Experts of a small language model: 32 GELU neurons an expert.
Below are experts of layer 2 (counted from 0) of a mixture-of-experts language model. Rows are named router (the router's row for the expert) and show model dimensions 0-159. Each number is 128 + 32 x the weight over its row's rms, rounded and kept within 0 to 255. Numbers have three digits each.
After each expert's rows: "comes after" lists some tokens at least twice as common just before its tokens as in all text. This comes from a sample of Wikipedia text that the model never trained on. Tokens count by the router's weight.

# expert 98
router:121146089125132116164094088180127169142113123091096133123067144103163131149119107206120173087100123094153111092191107139094123122148115166200054068092183149125108106091165206169095152176115124117157094145115152114085143120091162089105119103159155171078066146117157157167146130130157162123112111115103123170127105172166161109110129148132188105223158154102080076136141115150139128159159093181153114123125127123149102155130199141074106124116128162191149147151176134100076144118140134
comes after: " |\n", "\n", ")\n", " K", "200", "199"

# expert 15
router:118153186127168159165125084114091156182130094107123101161138114117158077146178118109165186128105115091076127115102104150108119117090122111120132154177117121170050172086161086143141123124110119169140096168078147109143191113116077089120112091189161131106127119111150095179121170041145143139162122198117090108157143111116096118143128102118142103106178118114144110138134151144089097113105085189129143127082126105168151147152185124042164115113185198148072071166121165161080154152152140
comes after: " |", "|", " /", "\"", ":", ";"

# expert 44
router:068182148083124140152124091138164135190136138146003097127076155131137128200155092141110136113115086118155116122174094146119084099076086143188076126150100113102075138136087126143091175122062129095144143141110174137090130060119117145124112073175149133124082082090158154132142086110118142097128070149155089087192141117084095134173101080145159113115109092110108143113167138069122089100086079153143118140079114116145141132157155126124126165089131169089146119180104126154114085147108120
comes after: " the", " |", " The", " Ar", ":", " Bar"

# expert 13
router:130173158142182137136086108156174166126072123112125116082135141147167121150129084123157078114107131102135145131162096210110087133112127139205069109149115180129083170139100133168136165154089099141128128116109182161091113096191114102148118131171127124103098122114155121144185116126057143145175107146209145072152082133114073129119092177132154106120121094092132160133142113206114089087097082177175111162095091086114154119188096109111154150132132106135058138139081150123122090145120205
comes after: " the", " a", " The", "'s", "==", " of"

# expert 1
router:141135138127152128120128110128136099153166155124122134137112125128098132131159074204135118069116108145087134103137123144127127112104167137117157114140142180109037161032105089209125114128089163155140129154087112095107136115156074132133096096158112161115031106100143150170134106086135132064114148202095137138096130135110147160126105145180160054130157122123122168085133091186120073086084085196135156137094072138122102131175189159077163144117162138108126074140170173101091126127124121
comes after: " |", " ", "|", ",", ";", " ("

# expert 5
router:121175143067143130182126097123148123188085118162136192143107080154112125143159109122148149100122106111127147087151108140105085131121218113193112106108089136141103155109110097116132139137137144138118115155117130169084137107195127064191089131142115163043103104072131181133117146036171126151157137171119106123202182118132119105135104042112146107147161154152106083093109121140119150083135137147130091106133101102140094140218148147090144107143096135161110127183167152152102093107087181
comes after: " N", " K", "n", " J", "j", " n"

# expert 0
router:148158104135198099168133114165130135152072131130132171106062106124110065118071136184161174113118166142118134063141130133067113151083090158157090074111124141075117130060082109166081141151103052145171157106089130184107105111115072129188105153168108150119119104146142075139138142155149182153116086166165107091201123111129149169200131102135137129101155066090091093115140129134132054076104172148157156136095093146149130099143142113094137134108152134139130097134194129146108129112138161
comes after: "0", ")", "1", " |\n", ".\n\n", "2"

# expert 81
router:114186155118161163169139102130184174157086118102092155129117116119121107103143127219157149104121133083123127148184147189109126094140133152169111100123100128141126131094145130185051171116100124193182068077174171175120232137149118078140131073133173126133125152156153119206136074100081166140093122099097152122102178123166109119138127123178140116201112118128138137127122133164150105076087113147133144157076137107187121149121133107085148131147124189099156140142142105091066145134140119
comes after: "\n", ")\n", ".\n\n", "\n\n", "-", " |\n"

# expert 52
router:122211127045170089160129071131113164168113135076105118172128163164169110181137118093163115122039115117145126131111140170089120127064116133151161126162110132124054128132129110197068129080142094149159149079113154126106159072155088113158120117176131142093144102072118103114160158145103150158147117206151151150145148082106131110121105129150146085172118132109115109166135122229085138127107096162140131094082108156130120115113123143108167125143176130122092072145110140090128065190118157
comes after: " the", " a", " an", " The", " his", "'s"

# expert 85
router:124136164071110134161156104205118105153092150107102200108076110148124105100107102159169134111112101102080135099120123099096107149079115151184102133186107181126113175055045145115111115118098152157125107161107143120115132147131143054094141081169132138074154160085136115119177078101122155178146076147144112104148169146113081165090142078122213091153113110157131081097112070117109133091131147140150109075144101083126122173164086149091137134120220122134111148126118147163113165122100092
comes after: "t", " T", " Sh", " t", " sh", "h"

# expert 93
router:111178180091114179149084102120137200129089120132098176083083058150186130183149118151133179142124113136144133119114147255130113195104132119120093190119070156146093134098053118178104117150092124138145113110113103147111125130203128075139097171124130131113148123144127129176128101067129107170138142161098067111148119142122087149133124059137130130112155117125127127130129138162104097119126112136156092102079128119163118134159131157073158082090147118149026123134125194106127142154123146
comes after: " C", " D", " c", " d", "C", "D"

# expert 117
router:056147192094134126091109114178162191112043073120053155154112179159118121112131139141143106118113117158150134097132084153101117117113110149171085130103104167180089132091089121151130143143122128230092123167149167145096120098186102129142074153139090131109135159071149108206138152139062134161136118118087138147141161100162138126197095055158133119103087123154126094138140122140114084075137099176152161131120130118120101191185145091093127112137114146110099115192136110112091110163107143
comes after: " P", " F", "P", " V", "3", " p"

# expert 55
router:158121108123147150105106061111102131116106147132145131129133188126164124117164124230130157133124136101150179091155051182142120099139144150156087137125131158104082149040111092177093093096122147130137139190130144099118141134126185128145083175143057126123101168121179135145122132129145175089124096130132146112120177152130111124104112137203139068140154065097108158096180101149102130079122126148122123130095123125121143152159230107106176135135176124180131097216117150112051127103095122
comes after: " ", " (", "–", ".", "′", ":"

# expert 12
router:093155103111169146104100076130128140128163106091093136129131134138122100139086104116134126086115128122123181117134090135092120230155129155122151110176097107161151130115144108151101193123093120166126138129106132105088158100144103133155098109199064182129098120138102125118141157098098148099134125108138085120157078108176148149216115135142179132088118152114084116172180139206135143134087136155207143135118100084170132180125165176096167110136205123064123034100115149106049121124118153
comes after: " of", " in", ".", " to", " with", " for"

# expert 56
router:060128108122148190101086117167155175168120124110099128108105140137170101182119098166146146115090072121103173135207137134081105204132140106105156132191144126136128147140125183118104157105135096125124068083132171079092156103151122070097081124148075127105087118124160119152130113083169170153154103149158147125083127138158174106114115107217161135115139102139113117138132096108079123160108079193118073064155154064162107128168146164107183138069168171139123149121112136172090118160141153
comes after: ",", "s", "ed", "ing", "es", "ers"

# expert 122
router:076124183118183148187084093115114109166068127128076142038064179119176130101122165145116108111141114104148177119161099150087096136130119142133066097102081118109117133107110102189125172144077117171148144166144146144143146157201142154124087134111163117118113093094110092190103145073099154160206154162141104141135102104125125093166112087134132118060091094057117141072156099211116104148102116117124096107071147082147093133134152139130156159117098164131087143123112115095096111140121159
comes after: " (", "-", " \"", "==", ".\n\n", "."

# expert 104
router:119160159123111116166122137167132101152091124083106108115109101117160115091170083176170097113094054102126150118185055163152128090088141120178107097116134073133096142108058148197157166119097120127162089169185130089089100110118044127115104135129109120105123129114201158157159106129109174111088095143048147128134128151111173129134097119103146070145169108123125127069147068070109134140084118127170073084112145150126097165093111088084149142158167191124114130154124149072108089118091135
comes after: " |", " in", ":", ",", " (", " to"

# expert 26
router:095157118128149137095085108151141170158109120100064114129129099145097104120090132120156126115087134129190124123152082159129143150116183116121078075123134112163147188100158088183091139169134129188083084150065118129086156096153103128107147084154053163115072153110159139153111145113129144111111147137149071125143110130159117128109099125172160093146166124108104113109151130109110010135136070180194113117117122129174099160114185117065148123147213118193087078158152087104102147089110128
comes after: " |\n", " of", " in", ".", " with", " at"

# expert 21
router:141132136102130152153110129178107146137143124097134138132067091162113148114202098175181165111119108128127096159158099181112118065122134150145082137131106144159083142132119098173100117170124109167108151117159149199112113101142123107163130125164108201046155134104188165137112070131196161126167088136081067135147140136189132155136076144156164084169181056067156106145145146143138120066086129164186121114110141173134109171122121159077121107092144153142111113192173091115125125134082168
comes after: " H", " L", ",", " |", " K", " W"

# expert 22
router:140168132083139092124086147133092114153103123115108153139079163186092105115151100169145108140097133129081136070155109118080125115127098145127077151127080171187151151129113120209126147139070087161121124112086183169099186119131113146184173138134153131082110121134142166123148139160133154102219037148101072124083144080167132137159101102174136109144125091129110120151133099162134103069157139101189141120114100092107057206154148096125120160110137118115075106192166106104095156106084138
comes after: " S", " P", " s", " R", " p", " a"

# expert 36
router:159127160075127143133131109150107144129101129096087142090104137158146111161123153118155139112133136086155199082118109121096100140117130079141123137188077134155108159093140137140103126094174100152171117121155162139107177133126172108164106099162136164118127108149126110142125118086145110158192139164194078095102195094112105141185131145198149095103129096099060144173133110173082170083159176127139152093107090083155108119196222118141124217104125118179098103141152203121085183115133159
comes after: " ", ".", "a", "^{", "es", "′"

# expert 20
router:176219137106117132083095084133136121157093137121130114074078153162095135117154089195199147090078093117146134130141075130137108128127111157204065137110106139154072121070113131157091140162113122125126138138137143133118165119165085145148120143180072135038122093036100186164126111129169192118144107167077074128165129102097149113121087099124135109144156092114135125113158152117153117091109110194150123108137081109168117161165109135104134125100139128156082151170200113099143105115080106
comes after: " K", " S", " H", " M", " W", " Z"

# expert 71
router:142113080113139148155133095108116152125116129107121097106152147148152124128152113171152172138105122101090188142117094141073089120142094103138107135142127165113039121015140071190092124138103146113067142141116176057114103161142092096199102192159098119141093091109150132122142131112108150132120083124108141141130125108160140137151136095093181102126128104125090130106144099194079160091137118099126124125134098101113146171168185118084247187166158174141129109168133169140115185079121137
comes after: " ", "–", " (", ".", " $", "10"

# expert 74
router:098121102098128088129098099125103155127154070140123184122168110106091105107141109137103189145132160107133151176100117098119124155103111071115110145151124127127098150115119116158107148089091072105108095144119183127116114142129113112155088149137081147122142136127160159146121171150151136084143092153110065151112175130093183144120062094142164098148056067098123160118160098201130130101073121143173070131091161119171099161131160081087249171102135188115141066155136121094055147095097170
comes after: ".", "%", " |", "0", " one", "1"

# expert 33
router:135195106091153105161112096131174223119125106104148128113116136156190077193188134193127142132136134107133120122132060132109099128132143150150067104151110168111069144072110151168108121140100146091127158141130145128113128106128167113121089139154090130107052085137148159123201147071113176135121075133169137134091148146130103131137144061139156105157098079137085178166160099093089125043119127147085117161103110128119125172164131176094154122104117148164113127181195154132080088137133190
comes after: " ", " D", " d", "°", "′", " An"

# expert 109
router:163118167132099098158132137154138139143109136132117103148143109128162115077223139169171181107106136087158164130185082160119094074097140116157104109140123111100047125054102112201138091100109141132114140098118172129074105091143096140135122150134137159106075116134149136119179064086120155109136126134128118116170144168157097187177141040190161085117137094104089110128145103170154087093112132111134133063103111141163099135180157102135155186102195124161080102165145132098071113090145124
comes after: " ", " |", ".", ":", "–", "°"

# expert 105
router:139189117134150154120103081159143185129095040070094167147148104088119094179168141158153174157122128135096148151114105146115091154089160124197106147121092135115070132054089144173096135117111122200086135139092141180067099151182150094146140164103125198121127134112110115196140178131108107150116151182114133145187080100191168163192086112123125128114184138116107118156136104098088061141132137130148098132086122145145114108150143137067137107090130160152107150162123130100133140146067158
comes after: " F", " f", "F", " C", "f", " N"

# expert 72
router:060169130128166151151128134152139152156066127095132131141117113093162115142116154143123179114077064099087153098166121172124136117131075129155097157121119181120118109058132171162147139156107142123138115116138148131160147122157090143114079196126132154139120140135157101189165092118097165180137101090158105163130103132111163170149107134124165060160133089024132134151194070142116161074090086094125100044138113065129160192124164173099133093148151205115117127164162110124107093125123098
comes after: " (", "-", " \"", "–", " re", " un"

# expert 27
router:145107140122184076191154129159149122247118084135143119095054120097142140140137158122162134152168130108120198152181080154136083155152166148150122141103095127183119148094120130156113150098087119161109134150108141109148140124173102106181133100156085119099143113099124087185100051080107140116141114101085099201169138057116135128110069100150205111172139108124135159120123088131136095129131098181136102126154114147121091183142170131137098130128159166124073070109136170073114116109075138
comes after: " in", " of", " for", " In", " from", " Al"

# expert 116
router:127171153127136150174143152155138139151098144103110147136149135097119105122133109205116154113097128122132104137186098185138114124092117112140114120107152164173108145081089142176162142095027109172092081113137139134118101131163087171122133120104161149114052156114172113162123105097121136084103068135099176136100150165103153113092096068102112112162124102132102089061184059175085082098138091136132069116113160138185106158086148125082194154143235139102115132166127132113081110092142136
comes after: " |", "-", " (", ".", "0", ";"

# expert 88
router:140105144117147151218127076165203147163090114123097125117057041113169125111113119143110160073103112097125141117162104121128125144143132150143084069084104148155077159142119105138114201154128141162182123136125123125125188146146121076158160135164108118127110132059132153156079063101105185169088090104096173163147156111139132079143139081124166075159132185110076116087102114156150094113143154183132124158168112132158138186157165179084104107089115143166119084157174106128111109123135157
comes after: "\n", " |\n", ")\n", "201", "199", "200"

# expert 31
router:135142164097133102130140106151165176150133063112080134132139120096199057083118072141149106123093162115090128139132153186099134137125155128167108122067084170140119159115149132135143154083137118196148128109130127080040107120164057084093063133131179122146122128105121174124154100152155170126136151169105094135143205142130102096086128120106172102134135175121145107147203130170156128116124122102135095083127082158146109154191162105085140154079103177129076149174161153094106127123055081
comes after: "201", "200", "202", "199", "198", "197"

# expert 60
router:119140196117157144120133096144102196144101099108097138131084033185152106135138134153174138142093119117110166114135104158060089114034149132140109112179159150099101146104106147152082157150046122118115133139098161188107102120150119078200117110087137149114104138125142107179133145057174152105182141136147088108109116152098141119146111140137106154078149052119133133123170145170065165147098122142188131131084110134151108160159085122120159119130136176126121074190121167113143104124052106
comes after: " L", " l", " the", " and", " a", "L"

# expert 114
router:145167156061151155096110099141116140122092152101156128130109121163142118149147100162128154098135195137143168110124110128131132173112130086121070152099121209158125146068032094187110146175106137102112083157122149138121130117169171077121101156147073111121161105139120164140156087087157151152175121152077062141147128131170114147153091080124130147121092088121113114083183090173146106110093162151122105171135107117174055158215120142115186157106166172103145108155196116140123192150120158
comes after: " D", " P", " S", " d", " B", " p"

# expert 16
router:102144145107191129142122092128114119153109090112071150155049166159093081155131114144158173132098168136122174127157143156140116147079172159172058154076104162117134134037117134135134169187085157158097134120140159145098101085138071077106114142158129146063135152123121169136177056080110149131167099155127101128102176115114177101157137087142119106155117127140128114189154170159069119090116103129124080142125152110132143160210139184068150107094139203115105120132156131088098099105107132
comes after: ",", " M", " m", ".", " S", " d"

# expert 127
router:079168097127154073153067067141106155139127113062141132107124090153167096121173082130109104141067127108126131124159092146117127158107166126211130091185067110112100157125092078169043127154123122171118134169133133176112149106172118151182132103125146151087116134131136159132208161152149165093106076122132084185093089133191142131149134138128175132098139104101102096118157147152120121106084112146112124104097109108100094140130131139026172130112176146174136117176099125112117079190093170
comes after: " the", " The", " a", "'s", "The", " and"

# expert 51
router:066176173112172165146095092109140180157075102096081151070103181118185112208095098146127137092113141095131169133129150141146062113068127129188058130091161140152067189133146125137129100144115071149094147135127161183133130099161090104158108146173115119087102117137192152176182086111082123152178086148159150143122097168100101198127136104123129129091161104119080121156139170126152106088076110156112108109112143107149086107127134123126126107113156165172086121129167114124116162085080159
comes after: " M", " m", "M", "m", "om", "am"

# expert 78
router:121145139118162118133111096132093165140151113100094160075117129100120158163132125197153151049120082130117132136131113143137118171086153092159151121147152178095118196053153159149082126127127150163124100159136123129101181155122093084141156090154066098096121088112146171177155115097108125195124125178122079106075091119104153168139105119153182085145125145097120136102137119146118097071085127186170097131048110118157110146160137148066147146126150228111149089148127194122073130094150191
comes after: " |", "|", ":", ",", ";", " in"

# expert 45
router:091141108146157126138150135141149129152134075137116127094027073132136087101159049109154146122049151122149138144158124132109131084104129101155149147153088148158124130120088154161141128129096123185165147106170131137090126157116073115110161194144159151121133137094160084162106061140093187159124079146099116156207137112151155140148098139124125073131106110107104134104133119192082151075117078165135121094102115118139182159192141190155181128155163189141126070173196117173083140123117103
comes after: ",", " was", " is", " It", " it", " ("

# expert 95
router:168147191109172190139110141146149166149097168124104116147095071160153126137129068112158131102107129144110125047127060185130101128127112083159105088150128151166098186118075122162128167167067108105061118134078164147095088115178147106128137105157162161104117167155145185171161105140153152150155108120141119116118110151131099174158124125168124125157127112054084099081158135160162100076083130178157056157098115130165087125162186146114135151149099200147113133137172079150129140186134123
comes after: " G", " g", "G", " the", "g", " and"

# expert 112
router:177109120095126110187128147145174164132121079103083142126151070111146106085089083147128155083110166177104124135133133122098115105069159118138099117087099164111046151118119098145156120107104119151145115148126191097045108174137070129112103129171116115114111139072147150122116086124162115135131100126096060138083131147133082122132135138105174080160139135110134147128168118180100083079144123181123102136132114153193084175196205139100211145116096134111120142195159136084099174125073086
comes after: " ", "201", "200", "199", "202", "–"

# expert 67
router:138125142116120106178123107121109122174106100075103158145092140127131115156224121194179194118113112116105171078138082113117081103142149101168124092110131161143088115047081131173098122087079090136152169108137155122103144104143107088134139179202131179134113139139142072128117108125174166085131159118071145134149107120131133160187130051196118121119112132113100085149161087180100097092110159182160135154064125134156107133193164122104128128089183128156087111170159146076117122119148146
comes after: " ", " |", ";", "%", "0", " n"

# expert 30
router:120173178125121124112125110136147111180118085135133127137049167158122109120123098143133165142126078106139142137176064135109128109101096134197084067101102147143087150153128118191111176155052078102100124159110152168122133143142118066125056104182147132051067101071155168130177076062096142192132107149103123120170154174070175123130118101179146125126098079148125097114104071135144103088133112172152141085094117089159099145170166114109129174099133147109147127147140136107130101170153144
comes after: " |", ":", ",", " of", ".", "-"

# expert 7
router:088126132122132170159150118141150120146113091099102161076117129116129088153199140144135162126120086066105159080101058118107104120115121140126086170120085206119116199078145175126099148179104118154121089145079167170117144132173166127150061155095148147110130143073118098116178112095098147142175117173130175163180142039170147173164111115170122096110143106124110087180136096132072103122164080150119115094095093106136110201128132140116134157126102175093056109156128124118119069158094138
comes after: " f", " F", "f", " re", " con", " Re"

# expert 75
router:154159159100119176140126127136106192129059076129107112072086073138158108195156129143120169136037053105139123145123159215120117148109065182165078147112080160127131151075077116136074165119090083160099115123115161146140136090139104117139142167140121126123139113141163074152165164092151115179181112151068116097128125133142153146139132119142114120119140091108120120136128096132123096120066083136212116158039111133098144133152158107105117140084171144108133101131158139103077154108070117
comes after: " C", " c", "c", "C", "oc", "ac"

# expert 121
router:078182115090163193130097083109176123169080104103120124145150123174110145193101082125145166136156129123127162116137087192129103179147118114196149131112117146148120117111120092202116179128076097110141049147105151079112110058179131124152081195156153146098095129111157141161132130069078115153193141152119135138181176138093121134168071120158145073110103076098106101173146081193054118102129136184139147114116107088132098129165158143121136143123146142112141130108102083103137129096120133
comes after: "-", " |", " \"", " (", ".", "=="

# expert 43
router:053192150118112168169138102119143129144064117091119209165097149150115106155108109175208144131067122135129125130145120112082105109113151111147032125109113162124099144082087136181144153137125099165091140169145131160152132110149100149132101172151134146088106123100209155139143103088145118134164077143100089111191125115148103192115101075130149160187129095124106080085147154157127122110097084202135124130110103163106119197090103150097145115074141169144110091151178109085120121099109166
comes after: " T", " M", " A", " E", " R", " V"

# expert 76
router:063113156069160155188108143133114113138154098096088159111153148119125099099159129145153104085098083112159210150183101125173124178138171142194123081179142183160133138113084129148113145097123114139178131100150146098104205116157096081181065091143146146095134106123170117110132089115093140074125068143177161175098128104145136103104093106132148140170110135133086165178155102162086093118124127135080081113096070133115118163105160095044132159074153105126126119152147122111069146106147175
comes after: " of", " the", " at", " in", " United", "″W"

# expert 120
router:126159144072129124069131110124118121153091103088097147104157116119135125120160113255155126129139129120184115164132120185106144092108151180172101087119109165160124203086134156201085120099109129191104090065090166087127212137173149104087146083124174146138105118132146158162172141037080137133121157103155127142073184109167128138130100083133116066185143154081118125106143122117105145146133093141128142145091097124156102156133153112084147125140156131103132088147130147113094146086110115
comes after: "-", "|", " ", "\n", "201", " No"

# expert 87
router:126151161080136130177143100146181132163063100115109161150103107130162130120150084115167149088084151121162110100113071155132122176113158108179050137119136138129081136095107137191126181161112141114093136135055152144149108100156132109151144130181109122121109152076146188172107122103157135103193146151101111141145107103156084145233075080169132129150090086059104125074159083109124111123144098199119100171137126148208100164172147143090112121122151119170173091160158118118118113107153121
comes after: " G", " A", " R", "G", "A", " g"

# expert 19
router:128158139098155173170108091141149147112114099118098156102135152169120118145071077130165116142111084133138144068108105192039092155088152153207152181135074085134067134083105083181152176114149105167177131129143152143131156115151105122144088114165122163111095093115159121126132130124132152193205144189167072138176112138105105075192148106111136090135118077136094116101148090114088185086140162130180107098144113138142050113162135164122147188110137146150111161145115131103115157150135153
comes after: " (", " \"", "==", ".\n\n", "===", "\n\n"

# expert 65
router:120181161100095198145117115164161157126081123094099124121135124176126131142198080117145173108123156119151138082115160140079108186069160099152126100120087126129076165139078096137129171114110082182102094156115129139100138124223130153128125094148109143060095132096129179177107124118126127120137171136082129128185163114091079137143156098154147059121169100086071105094138077166114156066096107165140118171070088134153100182147147098094149199079142083155130141143130114100135132122124170
comes after: " |", "-", ";", ":", ",", " of"

# expert 29
router:073134119100124102156113092203100185093151107108060195142118106112092112122124096140124190102090168118122107077149152136052106167085095152186065125149104134121119107120093086162107189116092089123150086141132148122112130150120073119154159112130143168112110139134099129163116125083121171110108071132071146138119112103163101105097164117137129107149118097127108069137173109152064049051142130151152138159103127122158108143159131150051207147117142146134090126180161131112067128072140155
comes after: "1", "2", "3", "0", "4", "6"

# expert 124
router:086108146104155122101086095143182177136074149137091181110142080147179111143132162184108147115111160135200178104150101171129136128085091131135092090132126142165140190093111138152079118101135148168172126135090121099085203143133094077121111100142120145119092133140193136155147134172171179146130129082155105166178194141167171079148082137140138057132135122090127121103145159095128096149096043214186117135145087125154139149130167101066129099144138140135099098120148111080093108142116151
comes after: " |\n", "\n", ".\n\n", ")\n", "\n\n", " |\n\n"

# expert 11
router:179156155118110141192123110187131213147100118136105201110086125168069132134157119181185150168121147116145152112094120170130085138149137127129091128097093138138084154100164131152095096131127154137113113166155199151140152120143132046131102121142120161119140118105097168116147142054117102120173109191109133134197116102156100167160126078147158132155161139111079124104152148157065137074103114187127140112144117108131125131233156079111188168091144152138111131151188158111130154129071159
comes after: " ", " N", "N", " V", " W", " n"

# expert 53
router:129168128064105085163061101159161144152112152122056134130146150163151082106152081160126100091143112099087184085165079123124113127053132158141107137208130153085115151130100194147103132137054101149185084080164140149153180102169100121154128109136107151134142098136076125167119139121113179109109147141143084112165148108111113099151135114180193139187137110120128168093171135163092105077090087143130157149066125136211095160143137173124082142122106181170098112137125178111141123128123115
comes after: "\n", ")\n", " |\n", ".\n", "l", ";\n"

# expert 61
router:093146104102167138169127118139179139184094105173126208103104154132124080108140125184163154102124153109120162078137089158094089203102108158134106120131113116098140140103123123153106095124147127116128150125093164204113132149102129141167118082215099139149142145085146094129166150101160141199133146166151107104175084110137197139116125127183161101113088070054093099099123129104132106107156118160149121065137048162149123158141156120110130120090133108158130073138149096171031117138064130
comes after: "0", ")", " ", "1", "2", "3"

# expert 125
router:085096152142097127145151070158082148137087107138110127046093150113136088163141102147190125118144132125122119068153085145128085140141119126130121103161180162130092183132144163178106156150087164108182073150141133143132153114136102146170048140133123185121151150031108126126080125078158181155111083142079086112105118113158124155092048135199166144134071104129103127107155059173149140116136124122147115123113124114135092125171171155129125174166141129143067056153111148176116082140136159
comes after: " he", " to", " He", " and", "he", " that"

# expert 63
router:124167178059132171141152117180110133161093145097137133078118134125088155140100061132191172072113141118139121139119112112100096131068130156169088110114115119197084146100108160175075190146123097119109103098134146157145131123138144101188166107185087184104091103053142113174111055157141143157201085165137107182127169122120148154103135083138126123124133100100130167100171132173129116123108175113227076117124137109136179149153133157119120095071118137160141129122144112149105159088085108
comes after: " H", "h", " h", "H", " K", "ak"

# expert 49
router:098140133104110117234126128117168164140147073136138158144086099147120070097104105139143164114095109102129143075143094140135120146085095112145055093128134167123104151089084116154144116115142101139080173103110124192073112127133105106139109114169073166154136120103161143132139152146144138123098113167128080108185090157127106126119111132152158096132105113035102113090149127123128055143085149190132160143086107174142113135170170114098161127044166129160098106184184098162049144162063154
comes after: " |", "0", ")", "1", "2", "3"

# expert 39
router:130157207134142093118116109160149174145150106109022134128097137162125135114148141156119116081167092144110139122122113117103091155096115098139154118163100179099078145077104126168095124114137114173143103142136153153115170084134106107125145127148057134119081084082138168183159125095132111136173112172097115117122113154107179169115101114158160090112113154103141107096168100185124029087137126197161126156072078139121064148194162137085144129087117196114122129170151121105049147148144165
comes after: " |", "|", ";", " in", ":", "born"

# expert 6
router:126167180111160170135150147172131117148095117125138147088095101119112145111097150107160166102060127064116183098120115156153097124117119113186104111122133177209063154105097097179136132170081124168132163119127151142123139182164104147164138138113129141080111136117144072134134103100059158197200123173110119111138119118114094110147115104132121094110149080084112138127134099178120102086053091204122080034124139101154101164140167113106192176127144162131128149178124101108099139156100173
comes after: " (", "-", " \"", "/", " of", "==="

# expert 46
router:099144154105133099156070115113162142208103143096147147133073112147178139165170105127153097128101073126049145129200098147149090087113102110119128086120121105169092125092089198166116150114125062142157090136144121097076101119162069136138092150186106165121071113086172162118134168155094148147103088077076160103106068133145115160190072136083147095168154105117122112127126115116116153113111111154145076066127170140122106105118124163087158125121175153131119138155105143125053057123093124
comes after: " a", " the", " an", " A", "A", " An"

# expert 18
router:070208133114146117120091082120130113145120088107065152145076113169108106186177121178170176155088087127146136125134087118060138125128100151194086084170122183106114159131153157174140120167065123109160136114146165142140145110196105142117077121166122118067136117063174145183101122141089138117145131118117129076179184136103142169167111144170156119100099075107111071132150150144101117111116082186126115101099085065146080135166141107094124173130122157103130145166163164103155084126105131
comes after: "-", " |", ",", ":", ".", "|"

# expert 89
router:094115172125130128167110084158131164148112151139147149097122047159114100096153090174183116125153131133120170133142114147118079115086136180102100164128108103123102148118135113143110088173088138126161161136101175122165149096150124124188135101113130160067125081039070102137111136102194171137106090129119040113104152153125146180154147087139150091139107072094134101086175105176079137130117111187151058067129143146193088182103109124116148166106119144153112094130128173165132126164051136
comes after: " L", "l", " l", "w", "L", " W"

# expert 86
router:112198090095129096125135091128113166192131171065133139084153114168199109188135061112131110063052117113132154135131103203138114150140153132187108116146102112105120145109125081142103159119134147182137158151110135140115138090135044104169142079137130148129108135093113161121195129137080125099128110139101117142083082107172091086134150148127183115134134158097137118136145114213074117119100123125135139109102095129121107176174130150026184125084142130145117089161098109121080069151144138
comes after: " the", " The", "The", " his", " a", "'s"

# expert 54
router:105180142101142079138102120212160122129026086131130208114079086147182089125173105129143113144161098116169154091143110150062106161101078135180113121180051131124091145085059103187064095140118117166121146108128150145145121113163130114093079108120126173075144089130126151120155083123137162100199073104166123093131129128078106141155115134149144127096125144107123111150120135139128124106174138179164161111120069153131123160116135144081129199077133089110118101160150154108100131159113145
comes after: " St", " of", " the", " New", " st", " in"